config = dict(
    router_score='softmax',
    balance_loss=0.00013,
    balance_bias=True,
    head_dim=32,
    vocab_size=16384,
    attn_scale=0.177,
    init_std_o=0.0,
    init_std_down=0.0,
    beta2=0.99,
    schedule='wsd',
)
Below are experts of layer 9 (counted from 0) of a mixture-of-experts language model. Rows are named gate (a neuron's input weights, with its number), up (a neuron's input weights, with its number) and show model dimensions 0-127. Each number is 128 + 24 x the weight over its row's rms, rounded and kept within 0 to 255.
Before each expert's rows: a language model's description of what the expert responds to. This comes from a sample of Wikipedia text that the model never trained on.

# expert 24
Colons and semicolons in lists. Colons after infobox field labels and semicolons separating list or table items, such as Weight: and Born:, plus list-opening dashes.
gate3 [144 120 160 150 171 137 128 120  96 128 121 165 171 108 101 160 110 129  72 125 179 121 158 113 111 112 125 156 111 116  91 130 143  96 134 145 124 129 115 133 122 140 149  92 103 154  90 144 131 111 159 124 126 124 106 121 108  73 118 134 153 145 114 114 121 127 132 104 115 131  95 133 158 135 166 129 127 105 151 129 116 153  79 132  69 136  87 140  99 107 153 119  63 142 157 156 145 140 175 111 117 174 151 156 134 147 142 123 144 146  88  84 165 112 117 132 137 113 153 127 137 160 150 144 136 105  97 125]
up3 [113 144 148 113 137 179 134 136 128 107 119  76 152 111 130 105 116  97 137 156  99 132 137 144 112 128  91 133 170  74 109 114 113 134 135 144 119 102 149 110 122 117 110 156 159 124 148 151 137 132 118 161 130  94 151 122 150 130 165  81 123 126 113 129 116 100 118 123 109 125 102 125  94 131 131 105 126 118  95 170 126 148 219 128 165  99  95  73 119 114 117 144 100 156  95 147  95 109 164 155 134 123 129 113  85  95 160 132 150 129 155 154 153  99 142 130 124 136 115 144 120 135 152 154 179 155 149 130]
gate4 [122 139 106 113 136 117 126 123  76 107  90 126 147 139 163 167 174 130 139 166 169  76 179 133 131 118 151 130 110  97 156 117  94 106 143  98 125 111 107 131 112  88 130 137  99 103  93 107  82 147  85 122 149 142 124 169 130 102 137 104 118 177 114 107 173 128 139 162 136 111 136 102 126 137 115 123 146 129 142 140 117 129 105 135 127 143 139 148 123 115  85 156 189 131 132 106 158 178 142 108 142 119 152 115 111 124 135 118 107 138 142 134 115 159 115 158  91 127 100 142  93 100 163  83 159 132 127 153]
up4 [135 141  78 137 138  98 144 166 102  99  98 174 115 119 138 143 184 134 158 122 169  99 179 146 125 116 130 131 105 112 132 113 165 136 144 107 123 129 120 139 140  81  96 131 100 156 114  99 103 132 183 126 129  99 125 153 131 108 113 116 132 148 122  82 132  97 154  96 134 106 157  99 155  92 118 162 188 134 124 147 119 140 106 182 143 174 131 163 119 163 134 133 138 127  88 123 165 146 138 129 156 103 117 160 114 109 158 123 119 154 114 133 128 142 138 148 101 108 119 125  98 147 134 100 171 130 115 147]
gate5 [103 119 154 143 127 146 123 106  87 140 104 113 100 151  97 155 160 130 128 120  73 128 122 151 135 122 113 124 133 111 126 177  94 112 110 155 113 150 136 101 120 147 102 125 119 111 105 133 113 118 134 111 151 123 115 140 123  96 130 101 101 140 102 120 155 169 151  99 127 101 135 149 132  98 107 155 160 168  89 118 153 129 167 116 141 143  75 131 127 146 129 113 150 187  99 182 128 118 143 141 135 126  65  97 146 131 121 123 115 126 106 104 136 156  88  97 139 155  97 146 182 158  94 159 178 125 146 147]
up5 [153 179 130  98 135 106  99 121 118 115 168 193 106 143 178 129 109 103 136 167 157  95 122  92 105 112 123 130 136 139  97  87 142 136 157 133 100 135 126 148 129 148 114 108 161 125 144 156  84 126  93 153 139 126 102 103 142 106 114 133 124 159 153 147 136 108  95 108 135 142 150 114 131 142 150 129 120 121 142 126 135 172 125 105  92 132 155 123  97 114 128 100 116  85 133 106 120 118 109  90 118 108 156 160  95 109 124 173 158 149 112 152 151 163 143 140 150 107 160 106 119 110 117  53 117 131 136 174]
gate6 [ 96 131 129  95 170 165 111 101 137 124 126 148 115 151 127 110 161 119  73 163 116 107 119 153 149 130 172 160 132 122 167 142 123 125 163 131  69 116 105 136 127 139 116 118 102 184 119 146 178  82 159  95 130 132 113 134 125 143 159 166 127 124 121 162 175 142 125 100  96 106 160 154 124 125 125 106 157 125 108 136  99 110 119 136 119 137 138 142 125 147 123 128 154 107 105 110 118 142 131 128 103 159  80 100 155 115 140 119 112 161 118 109 130 136 122 106 181 165 134 142 110 143 118 146 113 161  54 120]
up6 [ 90 126 159 132 169 135 138 155 129 151 106 130 125 133 113 134 141 136  95 119  87 113 135 144 116 124 126 146 130 116 132 130 124 150 163 137  84 117 136 133 141  97  88 121  92 164 169 137 133 110 120 111 103 124 121 123 149 136 150 152 131 121  61 152 197 135 132 171 152  89 147 130 129 118 127 116 132 155 136 137 106 120 128 151 118 107 120 145 193 120 112 137 148 115 195 110 125 106 153 109  97 150  77 134 105  94 145 116 107 173 120 140 126  95 161  84 151 136 176 119 136  93 136 170 121 136 102 150]

# expert 21
Party and election terms. Party names and words in election result tables and institution names, such as Liberal, Labour, Democratic, of, gain, Margin.
gate3 [111 136 136  95 114 102 141 140  96 126  95 121 124 117 143 107 115 110 107 120 136 113 134  99 125  92 124 156  70 147 135 121 118 114 116 123 133 106 157  84 146 109 100 120 112 136 107 112 180 141 137 123 114 124 138 122  97 118  90 172  69 134 127 157 134  99 152 140 103 156 129 143 136 146 147 152 124 108  89  90 154  84 110 121 122 152 118 136  95 138 126 140 113  71 125 155 120  64 101  91 122 124 144 128 111 109 105 169 167 133 113 126 129 214 137 116 104 128 117 145 149 130  86 117 123 167 132 149]
up3 [135 119 139 102  96  81 118 131 113 100 110  96 106 140 108  74  99 114 129 128 101 133 120 134 117 113 109 147 111 115 121 130 133 147 145 147 152 120 148  99 147 125 104 133 132 137 101 122 162 114 142 125  85 152 152 148  89  89 106 127  97 129 125 144 100 129 148 117 133 142 120 135 132 140 107 158 115 134  68  98 136  87 103 106 107 170  91 139  96 137 128  82 123  83 156 144 120 119  90 131 101 136 131 104 115 134 114 151 170 146 108 117 102 207 122 172  79 103 143 148 164 135 104 106 127 166 150 162]
gate4 [128 141 106 131 134  91 154 121 159 109 108 110 119 125 131 110 165 120 127 119 137 140 141 104 101 138 141 134  95 119 114 120 132 134 136 122 129  92  79  89 131 123 106 142 136  84 115 145 148 110 164 196 106  95 130 159 135 141 128 146 127 129 114 120 136 124 167 169 129  73 168 141 119 157 166 126 166  91 124 132  90 167  92  86  91 148 118 141 120 123 124 128 152 129 122 181 181 156 127  83 153 131 145 130  95  88  82 115 126 122  95 128 114 163 146  92 112 149 116 152 148 139 138 127 150 150 132  90]
up4 [117 175 167 124 156  87 129 153 128  93 124 131  93  98 133 180 128 113 133 106 117 146 108 137 137 135  94  98 147 110 123 160 146 130  98 113 100 130 129 160  93 101 120 133 102 141 142 164 155  92 126 108 118 106  94 120 138 112 136 135  92 157 100 105 126 163 112 129 117 123 136 124 119  80 168 115  75 168 143  97 136 132 155 166 156 117 167 139 103 104 160 140 129 118 124 126  87 160 113 101 122 119 101 171 107 169 135 132 137 135 165 128 165 166 139  74 128 123 125 122 128 114 118 133 144 168 108  82]
gate5 [144 107 131 149 156 106 127 160 120 115 132 129 102  90 150 111 140 112 152 150 155 178 108 153 135  96 110  99 130 128 105 112 151 162 137 127 120 133 136 114 132  89 134 131  93  80 167 110 161  80 111 124 118 135 132 111 102 128 137 100 112 112 105  79 137 118 128 166 105 135 130 129 182  87 140 113 135 102 139 151 126 140 111 138 134 188 102 172 129 124 111 138  82 108  92 153 143 116 139 147 173 136 129 125 126 127 139 171 151 179 152 132 158 110  89  95 184 151 120 112 135 154 111  99 107  96 142 126]
up5 [119 159 141 135  99  98 106 145 106 113 124 115 120 134 140 128 146 175 112 140 120 129 142 146 147 122  88 135 130 161  88 130 125 120 150 110 167 171 151 115 169 111 134 166 140 116 152  92  98 151  97 150 146 131 148 103 121 149 173 122 139  96 191 121  76 102 137 113  87 118  97 154 136 127 148 160 174 101 151 158 132 102 119 153 101 162 115 104 144 144 156 136 140 106 101 114 131 109 141 117 153 120 120 128 139 132 139 118  58 151 121 177 130 124  98 106 169 126 129  98 104 160 148  99 115  97 105 139]
gate6 [124 116 160 100 177 150 127 108 123 106 109 127 118  98 133 123 122 142 155 130 104 135 142 142  97 151 182 138  83 109  93 139 140 133 174 114 114 109 138 127 120 108 123 135 151 114 120 134 132 156 117  83 132 122 124 120  82  78 138  95 101 143 133  89 136 156 123 100  93 124 150 101 116 121 121 152 128 124 104 123 113 148 108 144  89  96 121 148 104 137  66 146 151 102  62 113 161 146 144 147 144  96 126 123 146 190 144  96 128  98 120 127 124 110 153  98 154 120 136 160 150 194 152 122 153 142 117 125]
up6 [146 152  97 134 113 119 167 114 120 149 153 108 146 129 114 124 140 137 112  90 169 159 123 109 125 107  85  85 145 156 155 127 130 131  86 132 147 144 133 121 111  78 111 131 130 155 174 127 151 146 124 148 142 116 131 126 150 119 122 140 131  98 133 162 150 119 123 150 124 139 127 168  91 143 125 124 126 128 187 144  89  90 136 142 123 170 134 132 108 143 126 125 131 176 163  82 132 129 154 141  98 173 124 118  96  52 111 165 105 148 115 101 137 136  54 129  91 123 126 104 109  92 114 152 137 124 133 119]

# expert 14
Capitalized name beginnings. First capitalized piece of a surname, place or group name, often in lists: Ad|ler, Gl|iddon, Br|agg, Mor|avians, Ar|hatha.
gate2 [121  99 156 120 130  85 145 113 127  92 121 140 167 119 133 164 139 141 122 141 112 148 184 115 173 132 164 111 121 133  70 131 160 158 100 131 132 152 161 128 147 135 145 124 120 122 121 130 143  80 141 101  83 142 110 150 149 133 113 109 160 116  72 135 131 142 158 101 139 160 134  90 139 128 168 139 142 116 100 159 143 123 124  95 132 104 136 126 114 106 146 130 108 153 145 141 111 142 114  48 140 170 141 129 141 159 141 151 170 103 131 170 169  98 139 147 121  92 120 149 142 121 143  99 102 102 125 156]
up2 [120 131 142 131 160 134 164 125 126  94 132 171 119 104 137 133  87 126 120 168 125 173 188 126 107  91 118  65 140 124  96 123 121 116 120 125 151 145 165 122 137 110 133 149 160 153 136 150  69  78 122  87 129 131  81 111 150 106 141  92 146 127 107 122 159 104 127 108 139 152 130  97 131 150 159 166 115 103 119 122 104 106  97 102 137 147 118 126  68 137  68  93 131 142 128 132 143 140 138 114 126 132 107 140 133 109 151 134 162 114 116 149 138 123 107 173 161 122 145 156 103 100 138 135 105 130 171 133]
gate3 [133 108 137 153 158  90 113  93 103 134 115 145 113 141 124 152 115 129 148 110  76 131 148 177 113 151 144 133 160 152 137 126 109 104 119 159 132 111 142 128 140 133 112 138 123  92 129 117 134 152 136 135 141 133  78 110 122 108 104 112 121  90 162 154 119 121 170 144 153 166 109 123 127 168 155 121 181  87 108 108 115 150 131 123  77 114 113 141 110 174 110 127 171 112 125  88 133 131 109 119 147 141 121  75 127 155 140 205 126 136 149 176 150 141  84 115 147 114 168 115 152 147 115 107 166 141 106 123]
up3 [ 79  82 112 141 116 103 113 118 138 134 130 194 132 156  73  85 104 143 109 116 123 119 124 162 143 129 152 145 155 156 108 139 125 132 138 145  93 123 123 112 108  82 141 146 125 129 126 100 112 152 134 115 166 141 108 128 137  92  70 153 131 123 128 101 157  87 145 134 171 141 107 155 155 169 158  95 144 146 114 111  88 137 109  94 116 129 119 144 116 149 126 146 154 146 116 109  93  89 131 171 179 105 125 135 122 138 151 183 108 159 123 177 129 141 157 114 126 131 164 123 139 101 115 133 128 138 120 108]
gate4 [127 137 133  93 139 106 150 106  90 137 124 113 105 138 124 126 125 145 138 135 109 105 163 153 139 127 111 123 117 109 123 149  95 109 166 133 138 123 186  88  95 140 122 106  87 138 131  70 105  91 129 112 154 128 143  68 150 108 139 110 116 111 123 110 133  90  74 133 155 119 117 131 129 156 153 142 140 106 118 158 124 115 138  73 112 112  93 147 119 141 180 166 177 124 154 134 113 153 144 206 142 107 131 158 118 116 130 133 134 132  92 155 160 119  85 141 107 131 129 138 155 119 161 117 102 107 129 100]
up4 [132 129 170 131 118 102 118 183 119 141 109 182 151 132 111 129 144 144 134 142 133 118 140 147 123 109 130  86  80 148 125 137 124 142 131 104 101 146 112 155 125 121 110 155 116 138 148 126 144 152 113 105 120 134 137 109 112 116  74  97 160 101 130 136  85 141 142  86 107 134 133 134 148 130 154 107 149  83 103 128  82 172  93 113 128 182 131 147 152 118 159 101 118 125 138 100 138 108  81 162 136 124 114  74 129 108 110 104 144 137 132 112 141 174 180 125 126 119 188 133 177 106 124 142  97 142 161 111]
gate5 [165 133 165 112 169 107 169 139  71 110 103 114 115 143  93 122 144 123 132 163 109 107 115 167 133 136 108 148 153 136 114 112 151 111 102 132 126 136 137 140 150 122  97 124 121 145  95 131 154 144 136  81 122 129 116 141 124 155  83 127 129 201 122 101 120 126 150 140 117  83 147 116 138 129 178 121 145 115 138 109 145 136 103 148 186 168 110 139 144 174  78 146  73 140 126 131 113 111 145 135  82 155  94 145 141 109 134 151 120 110 104 107 102  99 146 111 109 145 142 183 140 124 141 149 145 138 140 147]
up5 [144 118  99 135 113 130  68 169 145 135 131 165 133 138 182 136 132 126 145 121 134 129 132 137 105 149 140  91 108 117 138 134 117 143 121  83 126 131 114 123 117 114 135 175 148 117 154 129 132 115 121 167 169 152 142 154 126 135 152 163 130 112 113  78 135 100  58  78 184 130  85 147 127 142 121 135  98 117  91 126 121 135 169 152 100 118 162  80 144  88 177 145 137 150 123 142 123 121 154 139 159 136 110 135 116 134 122 102 109 136 144  97 155 166 139 159 129 123  87  78 124 150 121 126 141 120 100 111]

# expert 45
Name-word fragments. Short words and word starts inside titles and names of shows, songs, bands and brands, such as Bar, Show, Star, bar(oque), Band(wagon).
gate55 [155 108 169 163 110 103 127 128 133 137 139 138 137 160 130 195 149 115 106 136 132 153 124 128 151 106 100 137 144 169 132 151 144 134 117  99 156  98 143 130 126  83 142 111 148 128 131  92 118 147 157 125 102 135  87 170 122 159 128 146 129 134 101  84 159 103 120 154 164 149 144 115 113 112  99 132 164 129 161  78 124 152 127 119 117 109 129 101 153 101 129 111 114 154 112 150 132  99 121 128 111 122 101 139 127 191 117 134 142 184 106 135 191  94 110 135 116 107 112 166 117 122  99  99 167 102 113 171]
up55 [109 137 126 120  88 117 188  57 126 114 139 109 117 129 111 125 100 148 147 119 131 142 148 108  98 134 139 130 139 115 112 179 133 115 132 115 133  93  97 138  94 133 136 163 150  81 141  66 138 157 133 101 146 121 146 151 136 150 180 129 101 102 114 106 100 130 119 124  99 160 152 137 141 125 184 177 122 146 134 134  69 119 117  86 115 130 125 101 132 153 145 149 129 121 120 113 128  89 145 105 168 123 108 149 115 130  93 104 125 132 146 150 157 104 151 112 155 140 150 157 112 150 100 147 161  88 104 124]
gate56 [151 137 159  77 134 137 129  81 114  96 141 163 108 146 147  96 124 113 101 120  99 100 128 184 132 131 160 108 158 119 112 131 151 166 139 137 135 180 136  69  97  99 117 157 139 174 101 102 141 127 130  99 123 121 148 131 125 150 140 112 127 161 127 121 115 149 154 105 123  80  91 130 119  99 130 172 123 125 146 109 150 166 145  85 113 134 136 101 137 142 149 182 122 107 108 181 140  94 116 127  97 111 106 118 126 140 150 112  82 125 147 147 139 131 129 132 126  97 176 178 132 130 132 133 138 158 118 131]
up56 [ 43  63 102 130 122 109 135 108  78 115  96  98 148 151 184 137 137 165 131 120 115 136 158 121 103  96 154 110 162  90 132 124  95 159 100  97 122 150 116 166 123 138 111 150 136 105  72 127 141  90 120 132  68 106 128 141 126 113 133 148 114 164 138 128 143 144 123 134 105 124 137  73 126 145 115 121 119 111 124 136 120 152 126 133 127 174 145 120 113 144 158 141 124 103 163 102 118 150 112 158 135 140 119 181 135 137 151 143 131 116 123 132 128 104 145 157 104 144 161 130 127 109 122  83 103 136 143 114]
gate57 [142 107 121 109 149 127  98 132 122 147 120 126 115 130 142 113  96 166 108 119 152 126  87 127 132 132 140 137 102 133 105 215 121 135 140 146 108 113 108 165 146  96 102 142 157 144 112 148 137 132 137  85 124  87 160 167  78 143  94 135 107 100 119 143 108 120 164 113  85 129 118  87 155  94 115  88 121 109 106  99 148 107  96 110 161 115 140 150 126 167 177 112 154 156 195 114 122 128 108 126 132 129  93 119 135 131 120 142 122 159 127 150 119 167 145 129 128 120 102  89 121 135 107 162 106 164 157 115]
up57 [ 76 133 132 105 146 176 104  85 140 105 139 117 133 131 195 115 143 130 170 126 127 145 138 122 165 104 156  99 131 126 128  84 122 123 118 112 152 135 129 154 147 111 119 101 114 128 114  94 194 100 158 127  93 118 117  93 131 168 133 105 112 109 126 145 101 119 157 142 150 115 154 128 145  95  91 101 112 152 127 144 118 156 153 124 142 140 176  91 120 128 170 135 113 160 112 141 110 169 172 131 125 127 144 114  92  82 129 141  89 123  83 108 111 123 157 167 124 168 131 120 150 127 161 138 139 123 120 135]
gate58 [169 120 155 112 146 146 143  81 136 120 166 111 103  82 124 110 144 116 125 122 140 124 122 147 145 117 116 141 138 172  80 131 134 153 149 136 158 141 136 117 133 109 157 137 146 131 106 138 187 126 117  94 128 111 121 106 129 149 197 129 102 148 134 133 124  87 120 147 130 152 120 112  95 116 173 100  86  97 147 110 104 134 180 136 128 125 138 140 116 128 157 109 115 148  84 164 140  96 159 140 117 120  31 151 148 145  96 149 164 100 104 129 115 172 106 102 130 127 125 127 126 141 120 134 113 138 142 128]
up58 [ 93 126  84 162 129 122  99 138 110 156  82 149 105 158 174 136 142 127 162 172 114 133 106 131 137  95 139 129 110 116 147 144 104 111 104 210 124  96 126 175 120 166 104 151 118 179 166 119  93 104 151 156 107 120 171 152 133 132 146 129  94 136 143 138 129 119 122 122  78 142 133 123 156 178 106 134 168 130 153 139 115 113 114  95 126 121 162 131 152 136 124 137 111 109 141 146 173 133 131 113 123 169 180 125 119 136 120 113 122 162 148 110 144 131 142 120 118 133  91 119 140 119  94 127 142 146 118 165]

# expert 62
Past and -ing verb forms. Past-tense verbs and -ed or -ing endings in narrative text, often after to, which or had: led, caused, back|ed, launch|ing.
gate9 [134 134 150 102 127 107 139 128 135 118 177 166 103 133 121 128 136  99 139 163 148 148 126 103 151 149  64 152 117 123 149 154 142 108 133 133 151 173 152 123  94 139 120 132 130 119 151 162 153 123 141 130 138 107  99 133 134 137 145 122  78 164  97 108  79 154 143 135 101 124  83 131 174 186 106 120 111  83 132 119 119 135  96 105  87 105  80  77 100 107 149 163 108 112 164 123 149 123 101 112 128 126 118 135 136 131 129 101 136 123 128 123 135 154 131 158 153 145 133  99  90 170 159 163 150 148 110  96]
up9 [122 125 121 117 106 134 137 145 155 125  75  96 130 124 132 106 107 152 110 120 161 146  80 124 130 117 162 118  98 115  98 145 133 126 119  86 109 141 140 141 125 141 125 126 140 154 132  96 112  79 126 115 153 117 134 126  98 118 135 137 173 116 119 144 143  92 129 135 156 149 131 160 100 103 157 173 130 134 159 160  98 106 121 116 139 106 181 148 106 175 149 144 183 156 101 110 187 127 174 154 119 116 140 122 140 114 106 152 147 118 123 144 149  62 116 158 105 129 110 153 172  93 119  89 111 131  90 145]
gate10 [163 117 107 111 131 111 133 151 132 120 135 145 127 103 135 154 120 151 145 129 144 129 158  99 126 117  94 127 153 154  99 124 154 161 118 120 160 140 120  85  87  88 142 117 122 104 115  98 160 116  98 112 176 156 134 104 108 122 109 122 142 132  95 168 159 153 120 167 152 131 173 148 143 145 117 138 135 148 112 105 151 149 118 135 153 147 121 137 101 111 117 168 168 128 141 129 127 136  93 146 106 105 168  84  99  93 153  90 129 159 126 148  88 116 124 124 172 101 108 177 183  70 154 146 140  97 107 135]
up10 [135 153 166 149 138 141 118 123 110 134 119 125 164 146 100 103 120 116 116 102  89 159  93 126 116 137 162 113 102 114 146 132 126 105 133 109  95 127 163 150 153 170  98 125 116 149 107 164 131 126 169 122 108 114 117 124 155 128 120 130  97 132 150 102  89 154 146  98 106  95  89 104 121 137 125 125 127 120 149 167 112 125 124 125 130 108 165 105 137 152 159 100 114 113 106 143 161 139 175 153 202 184 114 157 134 153 119 147 146 125 148 142 164 118 122 114  91 153 161  53  87 164 117 124 111 122 118 119]
gate11 [171 130 113 141 130 123 109 135 129 177 152 134 132 111 126 136 136  77 153 128  91 125 166 125 168 159 109 116 107 136  93 102  97  92 111 169 119 105 132 117 125 152 132  76 115 139  94 107 125 106 128 147  95 131  82 108 184 143 179  88 121 124 107 139 114 143 149 128 122 160 119 140 136 121 142 134  93 182 100 103 108 117 111  75 146 155 143 163 136  97 155 107 152 124 109 146 116 128 122 168 127 138 120 116 123 169 104 170 145 106 125 122 114 134 112 192 122 127  90 124 104 111 124 136 155 117 102 122]
up11 [121 120 135 142 155 102  84 124 138 107  85 110 134 145 101 128 118 123 141 141 134 151 141  93 125 132 148 152 130 135 106 132 131 131 132 138 112 140  98 165 100  83 139 139 156 137 116  85 175 144 102 162 118 117 131 140 107 131  94 144 111 131 124 129 132 108  82 137 147  88 167 117 136 176 185 117 103  94  97  95 113  61 102 130 142 125 155 141  84 137 159 116 102 101 127 165 140 131 120 142  94 100 161 164 119 144 175  90 192 102 149 139 132  92  98 103 126 127 149 138 130 125 116 136 152 129 123 115]
gate12 [ 86 116 150 131 140 106 106 121  82 107 163 155 130 109 124  62 100 177 138 136  85 117 125 145 184 126 134 112 106 161  87 120  89 133 129  99 157 132 134  86 105 148 163 115 140 112 137 165 112 132 121 141 149 142 147 140 103  84 152 115 106 168 119 132 128 180 160 122  95 107 124 107 146 114 107 165 104 117 118 122 140 148 117 105 138 120 144 172 123  91 109 144 142 137 124 127  91 125 137 149 128 177 156 152  95 129 143  93 162 147 136 109 148 115 102 146 148 116 106 129 141 143 126 104  85  94 124 105]
up12 [133 144 146 145  91  98 127 158 142 124 102 159  94 152 174 126 117  84 124  95 116 151 141 140 107 109 152 117 155  93 131  88 164 130 129 150 142 133 171 150 156 101  99 110  90  91 170  93 124 117 152 115  99 132 139 125 164 151 120  80 137 115 115 132 173 143 108  78 156 107 146 118 111 111 113 142 129 143 127 114 117  64 115 145 149 147 109  97 172 121 134 153 101 139 140 153 133 111 114 152 132 112 109 130 154 128 141 166 138 162 118 179 116 104 119 154  62 136 141 122 147 125 144 145 131 144 150 108]

# expert 57
Passive past participles. Past participles after was, were or been, often followed by by, in or on, such as located, released, held, built, acquired.
gate1 [144 156 119 151 137 102  83 144 129 126 163 136 127 109 128 152 103 106  99 168 152 133 180 110  89  84 178 164  93 130 152 123 133 137 127 103 124  95 146 156 145 108 126 156 157 139 107  94 133 147 151 149 173  83 113 151 130 173 133 129 136 129 110 132 120 127 162 140 124 148 159 156 112 116 106 125 135 178 121  99 122 154 115 137 179 139 125 120 130 105 102 132 161  48 146 121 114  98 136 105 158 120 131 105  95  95 130 140 141 139 150 132 159 116 125 155 140 110 146 129 124  80 131 103 114 157 132  92]
up1 [148 134 135 102 118 154 147 118 128 132 125 120 108 145 125 112 170 123 135 118 101 135 103 119 153 182  85 103 145 141 110 130 150 141 144 170 139 143  88  78 114 155 131 104 129  89 140 151 111 112 107 120  88 182 113 122 119  90 121 113  97 142 142 145 147 134 120 125 161 143 104  88 128 138 163 154  95  86 105 115 130  93 135 125  74 138 123 120 114 143 123 140 116 193  98 127 136 150 107 134 134 126 128 118 157 174 125 103 131 119 137  90 108 140 127  83  63 149 119 160 145 145 136 154 139  86 110 175]
gate2 [143 157 134 151 178 128 145 143 132 134 117 115  99 120  86 164 151 158 155 123 164 120 119 130 128 142 159 132 141 120 119 132  97  95 131 127  99 116 134 141 104 141 101 129  90 147 126 112 140 128 137 103  87 109 142 145 114 102  86 101 124 124 124 114 113 101 138 139  96 127 199 141 147 124 130 156 122 185 153 114  97 160 172  70 199 118  97 140 142 139 130 101 138 143 140 140 140 120 153 112 142 152  79 115 124 166 130 149 102 106 166 173 131 171 125 103 105 121  89 136  98 125 120 143  98 130 134 113]
up2 [134 153  99 143 138 125  97 152 136 116 117 106 103 136  75 192 109 167 148 102 165 131  70 127 134  97 157 127 120 160 123 135 108 111 138 155 133 146 174 120  91 128 127 142 134 161 153 127 140 134 128 133 132  95 159 158 128  81  87  84 115 132 134 140 147 151 138 122 114 125 171 126 117 148 114 156 132 150 153 149  96 151 113  89 192 109 108 169 134 156 157 129 135 128 136  97 117  93 138 123 153 145  88 163 132 178 140 131 102 120 154 175 127 149 125 112 109 121 111 114 110 129 123 132 116 151  97 100]
gate3 [ 98 118 141 115 139  91 116 124 156 126 146 149  85 119 136 137  83 180  93 121  95  47 132 146 151 154 138 129 110 117 133 137 112 143 147 131 137 137 154 158 113 147 130 152 119 137 123 111 153 125 143 123 108 169 158 130 123 161 139 147  95 112 111 120 114  88 139 155 139 148 169 152 124 134 136 146 170 115 125 114 155 104 141 140 155 123 122 117 125 151  94 116 119  70 210 102 141 135 172 117 114 127 119 160 138 103  98  76  93 115  94 142 140 140 135 126 144 144 154 125 168 149 101 129 150 139 114 158]
up3 [133 127 104 129 104 122 131 113 107 142 135 102 105 106 109  90 145  96 127 151 175 117 152 114  85  97 128 140  79 156 109 166 126 113 107  96 135 129 121 149 106 106 143 161 129  95 154 122  85 119 145 111 136 131 188 133 161 142 142 129 146 121 123 138 108 127 106 135 187 105 132 112 157 140  80 110 120 138 107 120 121  98 134 167 116 105 127 150  89 144 138  96 107 155 120  91  98  62 117 119 117 130 139 157 106 157 189 135 110 124 158 155 134 108 126 113 114 151 113 146 128 144 115 166 125 146 111  69]
gate4 [ 97 120 128 161  94 112 144  77 137 119 117 141  83 125 137 109 100 142 178 118 146  98 105 129 113 105  95 153 146 120 160 114  97 138 150  90 156 132 156 161 151 121 124 140 116 150  98 171 173 147  85  70 190 156 135 122 106 110 130 143  96 141 108 158 121 117 145 120 135 125 137 146 127 108 116 142 149 137 151 137 113 122 103  73 172 154 125 126  86 142 141 146 147 145 148  93 136 125 137 125 154  91 134  92 147  99 139 120 165 108 119 131 122  87 141 114  80 129 116 115 147 136 137 113 145 107  84 145]
up4 [138  98 139 118 170 166 119  95 128 128 160 158 127 120 137 156 137 102 118 144 114 123 155 133 121 134 176 118 106 109 124 149 151 141 122 144  99 138  84 119 140 129 138 125 152 155 109  99 118 105 159 129 100  89 139 116  95  90 120 149 137 140 115  58 157 170 127 150 152 139 108 159 115 172 110 105 109 116 142  98 107 138 157 169 111 109 149 149 141 144 126 148 108 160 134  98  92  85 115 148  99 104 138 189 126 117 144 131 139 135 109 141 101 166 100 109 150 104 142 117 148  63 111 161 103 117 147 159]